Experts of a small language model: a variant of Adam for the experts.
Below are experts of layer 5 (counted from 0) of a mixture-of-experts language model. Rows are named router (the router's row for the expert), gate (a neuron's input weights, with its number), up (a neuron's input weights, with its number) and show model dimensions 0-255. Each number is 128 + 24 x the weight over its row's rms, rounded and kept within 0 to 255.
Before each expert's rows: "gets" lists some tokens that make up at least twice as much of what it gets as of all text. This comes from a sample of Wikipedia text that the model never trained on. Tokens count by the router's weight.

# expert 19
gets: " to", " for", " a", " the", " in the", " of the"
router [161 128 166 133 129 167  99 127 168  96 155 127  88 172 137 134 151 137 107 110  89 116 129 164 129 114 127 150 154 145 174 147 140  98 177 175 154 134 142 152 130 110 141 143 121 134  90 106 142  88 145 145 107 122 120 114 146 133 158 140 122 162 125 145 105 130 138  81 152 144 142 122  91  88 128 106 110 146 155 157 140 110 122 136 123 124 137 129 166 148 177 118 129 130 114 113 156 142 135 163 123 170 101 165 163 166 110 133 154  97 128 118 162 155 126 100 118 151 157 143 123 107 132 178 157 133 157 110 163 130 145 111  91 150  94 148 136 155 147 154 106 124 100 136  98 168  94 127 108 127 120 161 105 130 138 102 101  96 140  97 106 158 114 151 110  96 168  86  98 179 173 138  82 134 127 164 133 122 169 146 117  97 120 117  85 125 135 130 145 133 137 118 159 145 130  94 146 183 165 159 131 135 126 101 157 142  88  97 133 119 143 150 136 108 122 147 127 125 133 141 101 128 144  99 110 136 139  90 160 104 130 160 114  96 154  79 165 141 144 121  87 122  91 168 150 125 148 119 117 155 136  97 121 136  96 159]
gate0 [101 108 120 116 147 160 127 119 161 153 146 148 133  89  59 160 111  87  97 134 160 123 148 112 141  87 102 105 122 131  97 116 126 125 111 196 146 153 128 138 153 139 104 159 112 120 117 133 139 121 107  89 104 138 151 166 115 124 131 157 116  81 106 164 119 145  93 143 118 160 142 144 132 131 115 133 129  96 115 142 166 144  95 142 151  73 115 173 126 109 140 157 111 124 142 121 124 119 101 163 120 167  66 185 117 126 128 132 124 131 157 109 130 111 101 126 126 120  85 131 100 124 156 132  95 140 129 104 131 113 119  96 118 109 141 123 185 144 143  87 141 127 130 158  80 158 102 162 113 150 126 122 154 148  91 169 140 146 152 135 116 139 135 150 125 129 161 138  94 145 163 156 112 152 170 102 105 146 120 135 120 119 133  89 136 102 191 121  90 124 104 114 104  76 140 145  90 170 170 137 163 123 120 107 112 150 133 120 142 130 158 141 155  96 137 115 100 133 137 129 135 107 137 111 152 132 142 120 111 123 114 129 157  86 146 107  83  90 115 115  91 112 108 120 121 137  95 164 167 129  82  98 150 120 105 110]
up0 [173  96 138 112 118 137 138 155  97 152 131 147 138 133 138  76 142 125 141 137  85  96 146 104 126 123 122 153 124 130  72 127 109 153  93 143 145  87 145 152 131 117  85 130 130 102  79 153 134  99 121 111 102  83 117 123 125 120 149 148 141 147 123 127 139 118  85 120 113 103 174 136 118  95 126 166 121 100 142 102 143 117 134  95 104 107 114 181  77  95  98 100 129 194 107 162 143 118  80 160 142 123 122 145 145 127  89  95 132  97 124 165 129  82 113 150  77 142 124 137 132 162 135 144 132 120  92 114 155 135 132 134 138 164 120 148 129 121 112 141 131 121 100 112 152 147  78  99 133 153 150 170 131 108 142 102 129 138 129 116 162  87 125 117 130 111 112 121 109 151 157 120 145 124 132 127 138 149 165 115 116 135 113 132 135 138 195 144 111 121 138 141 162 124  99 114 126 111 144 110 105 100 142 109 114 108 123 132 160 133 167 108 185 127 107 128 118 125 119 143 120 135 183  87 131 108 121  74 116 126 117 128 182 108 103 124 129  97 117 100 120  86 144 129 147 163 118 154 129 135  99 126 125 187  83  60]
gate1 [128 134 171 122 121 121 114 139  89 131 135  79 135 126 152  90 150 109 115 119  81 139 137  86 146 151 105 153 132  93 135  85 129 132 111 109 143 162 131 127 134 100 159  78 158 105  81 126 136 130 142 162 136 115 104 141 157 145 186 149 113 187 152 147 142 109 118 172 136 116 129 136 153 148 126  79 144 118  95 107 110 118  95 105 101 174 104 104 115 127 103 110 140 155 144 148 141  78  97  88 150 114 128 118  87 154 114 111 154 111 110 132 104 106 202 161 111 149 146 148 137 163 128 117  66  95 128 158 119 143 128 128 162 118 131 176 121 123 120 147 158 166 112 162 155 117 106 124 124 138 177 160 129 106  92 100 134 143 146 126 129 136 129 128 149 117 119 105 143  89 134 177 126 108 123  99 112 102 121 136 141 134 112 145 140 122 116  67 131 127 117 110  98 159 142 107 115 131  77 126 107 130 143 133 150  90  93 111 152 136 137 130 124 138 113 149 138 138 126 135 170 154 130 163  80  81 130  90 143 137 152 160 108 128 154 131  81 120 135 128 163 130 130 134 123 130  95 160 145 109 181 139 150 147 124 137]
up1 [105 138  96 153 106 117 114 167 210 118 108 140 146 145 109 129 117 160 118 102 178 127 131 147 127 134 136 121 153 168 144 142 139 122 150 155  91 114  86 111 126 160 115 146 102 122 173 130  99 139 147  94 108  88 170 108 132 125 115 140 130  96 130 117 142 145 167  82 122 124 155 140 107 185 142 139  91 151 154 197 116 141 133 169 163 127 156 136 166 147 102 149 135 150 109 119 200  86 104 153 134  91 143 116 170 136 131 161  95 137 143 163 101 126  78  91 130 105 107 123 147 121 144 106 172 159 104 104 144 147 143  92 126 167 143 130 113  87  95 126 136 123 158 109 114 126 134 114 165 128  92 146 109 156 132 150 156 152  99 129  95 107 123 127 142 107 138 119 121 119  77  61 138 148 115 123  87 129 123 136 139 150 159 118 103 150 136 156 160 164 140 148 141  92 135 130 138 115 131  92 152 112 116 117 124 165 133 149 120 160 116 115 133 110 151 134 103 103 117 132 125 122 108 109 105 180  92 152 121 155 142 103 152 124 128 127 156 127 139 140 152 141 122 120 159 112 137 126 144 127  88 102 133 130 145 161]
gate2 [134 136 170 117 128 116 149  70  97 130 117  94 109  99 123  82 103 137 136 111  80 120 135 141 121 140 109 148 118 174 105 121 151 135 129  98 151 165 171 132 118 118 123 136 166 132 101 146 143 132 144 127 116 124 110 100 125 163 126 109 153 125 115 143 146  57 133 133  64 118 104 126 127 136 103 117 137 117 123 106 126 145  96 101 135  75 140 115 152 173 125 117 168 163 148 126 131 126 141 110 142 112 138 127 159  93 149 124 131 126 127 108 116 124 108 144 137 105  91 142 109 136  84 129 145  93 107 123 143 192 151  83 177 142 111 196 171 136 123 105 155  83 131 127 111  90 106 117 151 179 158 157 150 152  70 111 131 120 131 159  74 118 145  89 128 115  92 157 130 113 114  97 153 131 120 127 141 139 124 137 127 150  75 160 128 139 143  86 170  89 115 153 109 107 156 103 140 131  99 127 115 148 133 156 139 147 121 130  96 126 143 136  87 121 131 164 137 155 128 157 156 107 102 148 111 155 110 119  98 112 104 129 135 125 154 114  97 138 123  95 113 177 118 126 103 155 156  82 158 144 134 143 135 101 118 113]
up2 [162 137 139 142 149 153 145 151 114  95 161 104 144 126 124 142 123 138 133 109 164 148 128 151 142 104  96 105 112 143  46 112 154 135 160 112 115  97 214 137 114 173 136  88  60 169 145 108 112  80 139 135  99 140  98 123 129 147 131 139 157 107 148 125 158 146 140  97  94  99 127 140  90 151 141 102 150 120 105 116 127 125 163 116  92 146 124 130 162  90 142  99  91 127 165 149  93 114 148 107 147 133 119 153  98 181 169 117 163 124 124 128 127 158 115  77 140 150 137 133 137 125 126 136 111  98 158 171 136 110 123 136 110 111 106 117 118 120 134  91  83 126 141 114 146 128 117 134 132 135 148 160 125 119 125 114 144 105 134 179 159 152 143 141 194 100 133 124 136 104 156 165 151 131 120  96 116 134  72 137 114 121 146 104 167 127 121 125 141 166 141 137 106 140 109 120 125 149 103 160  93 122 104 111 157 138 108 134 106 108  82  80 100 112 169 135 108 103 161 136 151  72 119 110 130 148 147 120 133 124  97 115  98 112 131 133 117 141 130 127 124 123 153 121 134  88 156 125  99 135 105 131 133 126 109  82]
gate3 [150 172 151 169 102  88 148 132 111 104 142 120 138 162 132 137 164 139 151 114 139 161 156 114 165 142 160 141  86 139 172  94 124 119 126 121 157 122 137 131 150 148 175 156 130 130  81  95 162 114 129 138 113 117 132 117 114 167 143 158 118 138 116 122 158  86 128 134  97 152 115 134 131 146  54 116 130 101 125 114 126 142 146 116 123 145 105 134 149 126 134 124 149 127 164 105 163 173 119 113 140 157 120 159  98 145 118 167 108  99  98 153 146 136 151 139 148 104 112  91 137 136 109 145 150 159 102  96 150 125 186 121 130 133 129 117 129  90  80  78 136 156 172 144 171  97 106 102 109 156 138 168 159 118  86 150 125 115 141 113 132  88 129 143 155 125 105 161 138 135 150 106 151 131 157 106 109 102 149  93  81  95 115 123 112 183 129 101 109 123 109 111 102 171  78 136 147 129 121  98 106 163 118 132 131 137 122 148 117 159 133 121  75 136 153 171  86  66  91 130  94 166 114 116 128 137 132 112 127 109  89 128 108 172 125  92 126 146 111 122 152 130 128 139 139 131 146 146 115 127 148  95 149 122 132 121]
up3 [150 132 112 160 136 137 162 109 123 156 180 140 188 128 146 108 118 125 148 104 141 116 155 142 113 135 137 124 101 160  88 137 121 147 124 129 111 159 118 138 146 168 154 115 138 118  81 121 101 111 115  90 152 134 141 160 135 137 143 106 135 174 169 105  98 121  82 122  96 134 130 161 121 105 114 163 133 122 129 120 138 120 163 115 140 138 113 135 115 134 124  99 143 126 122 117 156 152 141 121 145 103 142 131  98 123 126 156 118 115 141 142 164 111 177 129 105 131  91  86 161 123 121 130 162 104  96 139 139  80  98 138 140 179 142 132 129 161 125 136 196 141 134 145 144 135 160 103 116 153 111 116 112 112 115  94 109 133 142  84 170 101 146 142 144 129 114 178 141 143 160 157  82 164 163 127 149 143 133 113  81 113 152 150 106 163 192 177 105  87 104 142 113 140 142 147  93 163 103 177 139 146 106 116 137 136 102 148 122 125 149 114 143  90 175  88  92  99 118 114 125 138 164 147 149 116 115  95 108 107 142 107 124 159 118 109 160 177 151 108 100 102 174 138 106 156 126 130 132 133  91 109 144 138  90 113]

# expert 2
gets: " to", " in", " from", " at", " of", " on"
router [123 152 129 128 165 180  66  95 144 143 135 141 119 133 133 117 136 135 146 139 111  90 111 117 163 128 115 136 132 106 164 106 135 113 149 155 116  91 146 168 148 113 119 110 128 136 169 118 146 104 127 151 115 114 146 105  95 118 131  99 125 116 128 153 111 144 130 105 150 124 103 118 114 120 142  97 168 150  97 149 110 142 137 120 127 139 155 123 111 160 174 130 130 151 113 153 163 151 149 110 163 201 141 111 176  98 136 138 143 148 156 126 138 160 143 144 124 174 169  90 147 122  99 162 153 198 110 137 146 170 126 133 154 137 113 128 176 137 151 120 151 140  85 146 120 148 117 167 171 102 125 151 105  93 127 122 130 151 149 150 151 123 120 124 113 106 148  70 115 171 133 132 111 148 121 146 158 139 137 111 113 102  88  97 113 149 143 136 140 122 137 148 156  93 138  96 146 144 162 155 143 127  95 159 128 123 117  97 141  98 160 150 138 127 114 119  94 130 126 179  90 117 177 110 151  73  95  88 157 126 124 147 105  97  98 133 109 125 148 100 132 153  88 157 162 161 171 136 140 142  91 121 139  95 132 147]
gate0 [119 116 142 129 119 138 142 154 151  94 159 110 162 129 159 108 142 130 124 135 132 120 160 122 125  95  84 107 107 119 107 122 142 171 100 124 105  81 136 112 138 144 137  85 146 169  77 143 133 142 134  89 103 130 148 149 126  96 152 168 110 129 101 153 146 143  93 118 150 139 142 164 174 138 111 139 114 110 123 129 165 157  95 122 149 122 107 116 140 164 143 173 133 162 110 123 143 108 183 143 136 139  77 142 118 146  97 114  85 137 128 158 103 145 140 133 118 124 113 168 150 141 135 116 115 122 111 127 201 139 136 122 155 138 164 154  95 147 168 136 104 104 148 135 130 104 125  93 144 101 113 158 124 123  89 134 145 131 111 169 143 117 130 135 187 102 111 122 121 153 137 100 147 100 145 132 143 139 113 129 134 127  85 109  87  74 157 124 136 157 119 156 120 133 171 178 130  76 138  89 165 101 109 103  97 114 132 130 103 138 102 119 168 132 116 107 143 140 128  99 163 143 151 142 110 135 148 138 151 110  89 136  88 104 163 129 186  90 144 129 140 142 155  97 105 142  84 186 110 112 131 130 122 120  91 151]
up0 [126 144 130 154 108 137 145  91 109 165 104 115 107 125 119 120 119 129 126 111 160 133 171 125 135 135 150 144 151 159 115 132 121 120 150  90 167 149  99 114 146 145 133 126 115  75 172  98 125 143 137 161 163 133 151 104 146 205  92  89 138 142 170 129 132 160 163 173 151 122 141 109 126 118 117  97 108 109 134 122 151  99 146 134  79 140 138 160 106 105 114 142 102 120 127 150  94 116  99 131 109 112 171 128 120 142 151 151 131 138 144 110 128 121 100 121 117 124 146 159 126 111 139 132 109 136 173 163  97 136  95 126 119  92 126 140 141 135  70  94 143 162 147 124 111 133 154 140 107 131 163 121 128 152 140 119 132 159 121  78 152 104 144  95  82 155 122 136 176  93 106 157 144 141  76  89  98  83 127 136 160 161 175 102 126 149 109 121 109  69 163  95 153  82 110  81 129 175 111 132 112 131 148 149 135 102 117 139 137 132  97 130  78 143 132 174 112 127 101 160 121 139 115 129 140 120 141 141 105  91 150 103 106 134 108 153  64 128 130 126 155 123 103 128 163 122 138  84 140 105 109 131 133 129 130 152]
gate1 [ 91 110 100 150 142  68 120 110 148 167 109 148 129 166 144 125 138 177 153  68 122 124 107  99 149  89 170 111 135 127 119 134 162 166 136 106 111 153 131 113 143 157 119 130 139 119 153 158 170 123 125  93 176 130 118 134 145 127 134 100 141 135 145 129 119 132 105 147 122 124 115 140 108 138 136 113  99 150 126 124 138 102 118 121 147 186 106 124 135 104 104 172 121  99 153 117 177 119 139 118 122 100 137 119 157 119 110 142 115 162 136 141 131 108  88 160 126 124 168 180 152 157 122 144 129 132 117 145  94 129 101 101 175 162  99 120  99  88  94 140 152 162 171 102  87 148 155 111 110  94  89 125  93 171  89 148 110 131 133 181 145 103 157  84  95 119  86  95 143 129 118 156 111  77 122  91  96 140 145 140 129 126 131 148 132 124 151 152 147 140 101 100 160 121  95 108 129 140  94 114 130  86 111 105 157 128 162 154 162 126 110  97 129 143 109 108 111 109 152 136 138 137 160 125 119 121 135  80 150 107 131 115  99 129  97 158  92 142  70 151 156 117 159 110 128 102 127 143  95 110 121 111 116 135 120 142]
up1 [182 137 167 131 126 152 164 100 113 101 128 113 122  77 112 103 152 108 133 123  90 186 156 136 111  95  84 164 112 120 109 148 129 142 158 154 122 103  84 129 103 120 149 107 136  92  88  95 145 145 151 160 125 125  95 118 158 144 138 125 146 166 108 137 126 121 167 102 106 137 141  97 135  75 133 129 145 103 126 134 120 124 113 101  94  85 142 117 130 127 152  55 140 131 125 140 107 143  85 168 112 145 139 133 155 127 145  89 106  93  93 135 133 147 138 110 116 135  90 115 120 116 123 122 117 126 110 124 168 137 163 137  75  89 163 169 130 148 160 132 120 147 132 133 138  77 103  94 113 182 133 132 109 114 143 141 159 177 107 108 158 148 141 147 150 128 135 128 159 125 144 146 152 117 152 132 123 103 110 143 129 150 117  99 100 161 123  83 152 112 158 137 140 141 161 139 144 140 133 158  96 143 142 134 100 151  74 128 106 135 109 132 105 105 187 167 136 128  74 121 153 138 117 121 109 158 143 144 132 117 152  95 162 109 147 116 174 102 162 137 100 106  90 129 156 127 160 117 138 142 148 142 104 137 121 140]
gate2 [ 90 138 164 147 157 145 116 153 176 124 113 108 101 116 136 106 128 145 165 149  83 132 110 142 123 117 126 111 101 124 134 137 160 149 132 147 127 147 101  87 102  92 123 177 114 102 132 157 145 142 126 123 141 112  57 120 119 139 122 121 135 105 104 120 131 100 157 104 125 157  87 111 113 123 127  69 113 154 133 127 131 162  93 148 126 100 142 135 133 141 106 106 143 141 150 159 150 130 145 146 122 129 174 138 143 139  90  82 133 113 122 162 110 146 159 140 112  91 114 129 129 121 161 107 113 149 127 104 166 135 134 118 139 149  85 140 136 147 136 156 100 112 120 131  99 144  92 157 142  92 130 110 127 202  94 156 139 106 130 133 104 148 128  86 145 132 142 114 153 154 104 118  80 133 144 133 148 125  76 174 141 124 157 123  92  78 115  73 166 132 189  93 129 158 158 158 173 112 115 128 121  91 130 118 117 137 107 150 124 110  68 120 102 163 126 139 141 157 107 118 150 135 162 128 133 126 137 112 159 135 149 132 140 147 157 112 150 108 105 137 135 152 140  97 150 125 163 185 114 113 142 141 147 151 105 188]
up2 [102 104 146 127 144 133 101 142 177 155 115 115 106 139 104 112 114 144 176 131 101 172  95 151  87 111 115 121 112 129 120 119 162 175  69 121 119 132 123  99 160 107 150 146 119 114 114 122 173 150 111 111  86 172 134 134 119 144 105 122  79 137 119 150 111  74 155 142 119 140 107 158 105 116 103  81  76 168 152  96 110 186 145  82 114 140 131 163 149 127 102 114 167 147 118 145 179 114 124  84 149 105 147 133 149  98  73  88 133 115 119 126 110  94 166 161 143 124 165 133 155 140 115 143 150 126 106 120 105 110 142 112 147 122 116 152 143  77 120 171 127  62 143 139 135 162 110 109 121 107 114 102 119 157 120 153 134 109 122 143 136 120 134 102 108 111 136  94 153 137 153 121 129 139 182 124 118 105  75 123 113 148 129 141 125  67 130 139 161 120 123 144 119 117 156 131 152 106 113 112 101  97 125 135 102 133 120 100 143 119 152 140 147 154 139 113 113 126 128 116 115 150 149 106 116 128  91 133 127 135 133 133 131 189  90 150 143 125 106 130 151 125 156  98 120 171 158 167 125 138 115 140 125 179 123 149]
gate3 [179 140 103 109 116 144 111 149  76  77 119  88 136 144 115 155 126 115 156 131 125 166 146 126 170 102 118 159 140 145  94  95 136 142 120 140 127 106 126 156 107 193 148 103 154  85 127 134 143 135 121 147  97 131 139 170 112 105 141 105  94 153 118  75  89 142 114 114 113 152 120 146 111 104 131 154  83 118 123 126 122 147 135  97 182 127 148 115 156 153 135 158 102 133 119 121 121 127 175 108  73 142 120 100 159 109 113 110 144 141 143 186 145  71 148 164 144  49  85 128 124  91 129 127 139 106 133 106 117 119 116  91 110 116 149 125 172 127 124 110 137 138 120 148 147 133 165 127 158 124 136 124 146 108  92 130 147 132 141 122 132 108 145 177 195  83 142 133 137 123 113 113  92 135 126 122 138 146 173 130 135 156 157 123 119 127 116 101 104 133 132 111 130 139 168  72 123 125 129  95 160 171 137 112 145 117  87 151 139 165 115 117 100  94 157 109 140 143  93 109 158 159 115 138 161 131 137 112 142 142 145 125 121 154  97  79 126 151 120 128 112 101 115 147 147 143 150 118 134 126 156 118 113 125 172 131]
up3 [126 159 144 151 107 116 128 165 143 168 118 112 129  71  84 196 171 130 108 123 120 137 106  41 112 152 128 175 147 162 131 159 104  97 145 120 127 153 132  98  99 130 131 130 119 155 137 131 126 150 177 129 104 159 156 140 122 118 120 109 124 101 112 142 134 150 146 114 153 146 118 142 149  96 138 129 108 121 126 116 133 126 156 148 113 117 135 104 123 126 122 137 144  91 126 100 104  77 129 123 128 116 111  77 157 102 164 149 105 135 147 151 160 157  67 168 155 135  90  95 126 134 151 140 151 128 128 123 115 145 113 158 122 110 156 124 152 123 146  98 148 165 146 114 127 137 110 100 127 122 156 108 127 118 106 111 107 152 134  84  80 108 139 145  74 130 186 152 142 127  71 130 107 128 158 125 143 130 107 127 121 137 197 125 114  92 124 102 142 126 172 110 119 162 130 138 109 145 152 155 124 148 160  99 129 144 133 154 131 149 111 145 124 129 125 172  86 138 102 137 181 143 169 133 179 117 122  98  91 132 122 108 150 119 130 128 112 151  98 153 111 133 122 102 118 130 126 124 133 119 178 138 101 143 188 136]

# expert 12
gets: "2", " the", "'s", " –", ", the", " The"
router [123 115 142  94 160  94 114 122 105  86 169  93 103 155 117 111  93  96 119 147 119 143 141 130 155 138 183 105 168 158 129 145 145 115 206 149  92 127 107 150 115 143 139 125 102  97 165  93 149 115 171 127 107 116 136 148 126 158 166 103 131 159 150 106  91 113 123 107 102 138 146 132 133 157 128 164 139 113  92 107 158  83 103 104  96  89 152 151 139 147 140 103 119 103 111 133 109 140 124 126  99 142 125 114 126 182 146 128 131 100 139 114 115 109 144 134 155 128 144 121 144 108  98 124 158  81 156 171 130 113 113 108 108 141  98 107 124 111 146 140 107 152  97 108 169 137 101 167  82 138 137 113 113  99 105 159 136 133 116 102 154 119 175 143 170 148 154 114 120 133 169 112 115  91 115 116 119 127 122 120 115 103 146 164  88 147 130 158 126  94 139 106 116 133  88 145 141 145 135 180 166 120 152  94 133 133 117 107 159 127 129 164 138 135 111 111 161 164 137 109  91  92  97 133 140 112 138 171 115 109 187 127  93 121 134 176 108 126 113 147  87  88 124 118 116 140  96 123 149 113 154 132 111 100  99 110]
gate0 [101 120  90 118 130 136 128 144  98  92 130 112 163 160 181 105 121 105 127 135 112 127 128 135 124 107 157 141 104 135 132 137 111 109 125  90 149 124 114 129 137 123 133 139 146 140  98 106 154 127 118  96 160 126 154 111 123 140  93 168 141 132 158 152 125 134 132 139 120 122 137 142 116 102 122 126 185 178 151  94 121 146 161  84 107 157 124 144 108 200 124  84 110 119 127 163 119 137 144 114 143 123 131 170 160  84 137  85  98 127 139 116  92 146  90 113 124 119 143 107 128 126 140 159 109 132 124 126 134 178 125 109  85 129 108 109 143 123 127 148  87 123 137 134 132 128 112 129 105 125 124 117 169 144 153 100 142 161 180 109 103 161  94 129 128 119 157 137 118 116 161  96  73 136 137 134 120 106 139  98 117 119  85  96 139 112 111 131 128 137 138 120 112 161 117 150 130 131 142 150 117 132  78 175 134 106 113 147 110  85 116  63 169 141 175  84 117 129 157 126 167  97  98 135  79 109  89 105 123 118 121 144 160 131 142 119 127  96 162  99 168 144 176 136 128 148 189 161  96 144 143  59 128 140 111 121]
up0 [ 93 146 109 120 122 115 130 150 126 119 148 139 117  95 166 121 154 117 119 103 124 135 123 111 112 127 143 123 145 162 111 130  85  84 122 118 134 104  99 105 103 147 128 102  85 164 126 127 109 142 133  94 129 139 152 155  94 141 138  97 159 109 156 119 109 130 147 163 119 124 135 141 131 165 145 116 106 150 109 106  88  98 118 149 129 125 156 106 127 157 114 129 135 163  93 183 100 107 139 131 169  84 110 141 156 125 156 143 142 124 139 109  67 137 100 107  93 130 116 112 146 150 172 116 130 126 128 136 112 141 167 144 127 122 140 133 118 102 140 140 103 112 107  85 155  88 134 134 129 129 138 137 165 120  84 119 145 157  91 186 155 141  83 153 114 110 131 131 132  98 117 107 114 164 137 122 136 129 142  82 149 175 122 138 119 115  90 134  90 156 133 148 111 178 134 176 111 109  65 135 131 114 133 102 117 110 130 147 114  92  83 133 146  85 166 123 139 165  84 100 135 128 119 183 106 124  96 147 128 140 165 119 102 162 156 167 146 125 180 134 162 144 144  60 133 139 128 140 133 118 135  69 126 131 149  84]
gate1 [108 116 164 147 136 131 180 121 129 116 141 139  96  91 152 171 153 126 100 122 154 119  88 134 118 106 148 128  75 146 103 147 129 101 110 113 101 109 147 116 133 107 100 117 139 137 114 132 116 102 110 129 106  77 103 171 100 132 120  87 147 129 115  72 140 118 129 156 111 162  78 134 140 116 119 130 118 161 135 119 139 143 145 114 143  87 114 113 127 181 173 158 106 102 101 155 120  95 163  99 131 149 141  97 128 139 145  91 112 128 173 106 132  98 133 126 106 100 144 115  73 111 106 130 157 148 132 131 152 162 130 158 100 111  99  84 125 100 142 150 117 140 113  97 116 130 115 136 114 135 140 100  96 145 110 113 134 128 140 128 118  83 125 128 144 121 129 127 104  95 102 146 124 145 133 156 137 132 101  87 149 138 122 147 162 157 116 147 128 132  99  72  97 130 140 162 117 114  96 156 154  91  99 138 135  75 123 148  80 186 127 100 124 135 148  85  99 104 140 130 132 191 153 100 101 113 156 156 124 161 132 104 134 117  88 133 141 159 128 108 127 119 137 150 125 123 115 126 157  90 113  92 141  95 129 208]
up1 [112 117 149 138 167 139 125 144 171 144 110 138 139 105 100 141 133 122  95 146 148 113 105 140 114 136 123  80 130 123 142 121 144 131 109 115 140 142 165 145 144 111 158 119 144  92 144 126 122 112 126 145 112  75 115 101 127 125 112 181 104 120 114 111 102 106 120 126 124 137 136 119 119 125 154 147 151 129 146 137 133 200  98 111 132 126 145 125 125 133 117 144 137 100 107 156 105 117  52 129 147 148 126 155 157 100 142 117 113  86 121 111 110 109  88 112 111 118 154 149 115 144  94 160 140 138 120 145 151 109 161 180  96 137  80 100 148  94  96 121 151 141 116 128 114  94 101 108 145 114 135 129 168 120 139 126 143 110 140 128 143 112  76 186 114 104 116 217 138 118 150  88  66 154 110 121 131  97 142 141 117 119 102  97 158 106 108 100 144 147 102 106 156 101 123  88 152  94 101 156 104 115 143  74 106 119 112  81 156 169 114 153 135  83 129 112 123 122 166 113 137 127 136 107 135 171 137 140 113 132 142 145 111 101 149 120 119 127 148 129 120 162 176 152 129 108  93 117 197 124 143  91 159 144 128 151]
gate2 [148 145 119 143 140 124 183 136  98 115 104 156 132  73 138 139  87 117 150 135 133 131 149 146 185 154 117 113 111 139 113 111 101 100 116 135 198 137 132  98 127 134 117 119 135 132 109 153 142 132 118 107 170 135 121 124 163  98 134 146 148 142 111 167 154 132 106 115 147 142 125 127 146  63 140 125 158 128 104 111 122 123 143 136 130 115 145 133 134 152  93  90  81 134 139 132  98  82 157 105 123 115 161 166 135 148 149  66 173 118 121 154 139 160 124 117  90 115 115 120 153 128 160 107 130 138 136 144 128 164 157 111 135 137 136 128  68 127 106 138  95 166 115 113 166 138 142 159 133 138 157 126 123 133  70 120  94 106 114 119 133 178  74 102 155 117 139 133 107 141 148 112 151 129 168 101 125 162  95 121 130 107 163  89 112  93 117 133 151 167 126 175 118 168 144 133 128 172 115 131 124 133 148 165 144  99 115 155 119 122 108  90 126 106 117 155 121 126 123 158 155 134 137 170 102  94 133 129 122 142 111  82 163 127 144 179 130 165 121 121 144 156 125 124 120 174 147 119 108 152 169 107 101 187 139 108]
up2 [140 149 148 121 110 130 141 148 133 163 143  84 133 144 152 147 116 121 114 126 104 139 116 133 115 102 105 165 119 168 119 130 118  99 106 178 197 130 151 101 145 146 148 124 144 135 115 148 116 143 124 125 148 114 165 143  89 128 126 146 131 100 141 154 152 160  96 101 128 141 118 119 120  76 162 121 153 113 137 160  74 112 121 131 105 111 154 127 111  94 117 125  99 158 110 119 112 130 132  96 146 168 132 137 127 171  91 122 142 111 112 165 129 169 112 114 125 145 140  94 150 160 182 163 107 124 134 105 142 100 207  86 139 156 102  99 140 132 136 110 157 115 130 130 119 133 161 117 117  85 122 131 105 157 130 161 135 143 141  88  94 140  77 111 141 161 107 106 104 114 106 158 113 125 129  98 151 118 108 173 194 134 149 119 128 138 108  95 105 140 141 111 125 160 134  79 112 132 145 123 159 153 147 127 121 117 156 151 143 147 101 136 122  92 151  85 110 168 122 176 151 157 168 137 145 126 133 122 131 114 117  84 105 137 148 146 111 142 153 154 162 138 141  96 135 141 125 102 168 150 153  86  75 178 137 127]
gate3 [168 140 149 156 118 121 131 107 116 148 144 127 136  68 113 116 157 130 132 142 161 102  67 147 104 162 180 128 103 140 103  92  84 119 138 101 104 135 106 158 150 122 138 109 141  98 138 139 111 126 130 157 168 126 161 129 126 177 147 167 124  80  99 102 132 127 163 147 137 166 117  94 130 154  89 109 111 121 115 150 163 146 177 125 143 102 138 141 135  79 134  94  82 140 156 133 120 169 113 126 134 153 109 127 170 128 113 151 117 144  94 110 102 120 114 107 134 151 118 139  92 105 108 136 130 107 180 162 148  69 100 158 126 121 169 112 104 168 144 104 139 142 129 125 142  76 149 115  96 134 129  92 160 137 120 121 155 140 148 158 156 122 137 145 113 141 122  97 115 144 126 142 110 112 139 161  93 119 112 129 108 118 176  98 128 152 122 118 139 138 127 152 179 112 168 137 105 114  81 152 102 133 126 133  64 118 116 139 117 109 119 150 111 116 107 135 128 116 145 112 121 140 108 108 104 106 110 128 119 123 136 117  81 132  78 139 154 118 151 129 141 119  68 136  98 129 193 171 136 122 121 114 148 138 142 167]
up3 [128 114 130 119  89 147  94 131 133 103 106 112 141 108 137 128 126 138 127 107 156 150  95 180 139 137 149 146 134 146 135 108 113 170 130  74 140 121 116 163  88 125 131 108 117 110 151 119 136  99 122 132  91 128 113 127 116 169 157 158  66 127  94 160 103  95 154 120  94 124 140 154 150 150 131 117 155 125 168  99 130 174 135 132 146 130 145 176 144 137 121 128 154  98 111 147 132 148 101 133 129 155 127 127 123  86 150 141 137 120 108  97  99 146 135 135 178  94 148 128 129 114 152 164 138  95 148 131 113  72 145 142 126 136 107 132 135 116 163 141 123 157 112  73 125 105 141 111  90 148 130 144 151 132  73  89  90 109 148 132 101  82 144 137 152 117 113 112 112 144 121 116 151 139 158 101 119 124 116 102 131 109 174 124 160 105  88 147 142 168 138 160 153 147 133  84 159  89  82 164 119 130 156 127 157 102 110 124  83 121 157 180  99 139 114 123 123  96 127 139 107 143  59 131  84 128  87  78 111 129 118 152 128 184 146  91 114 148 135  83 117 129 154 144 109 116 145 140 128 141 127 170 135 125 119 105]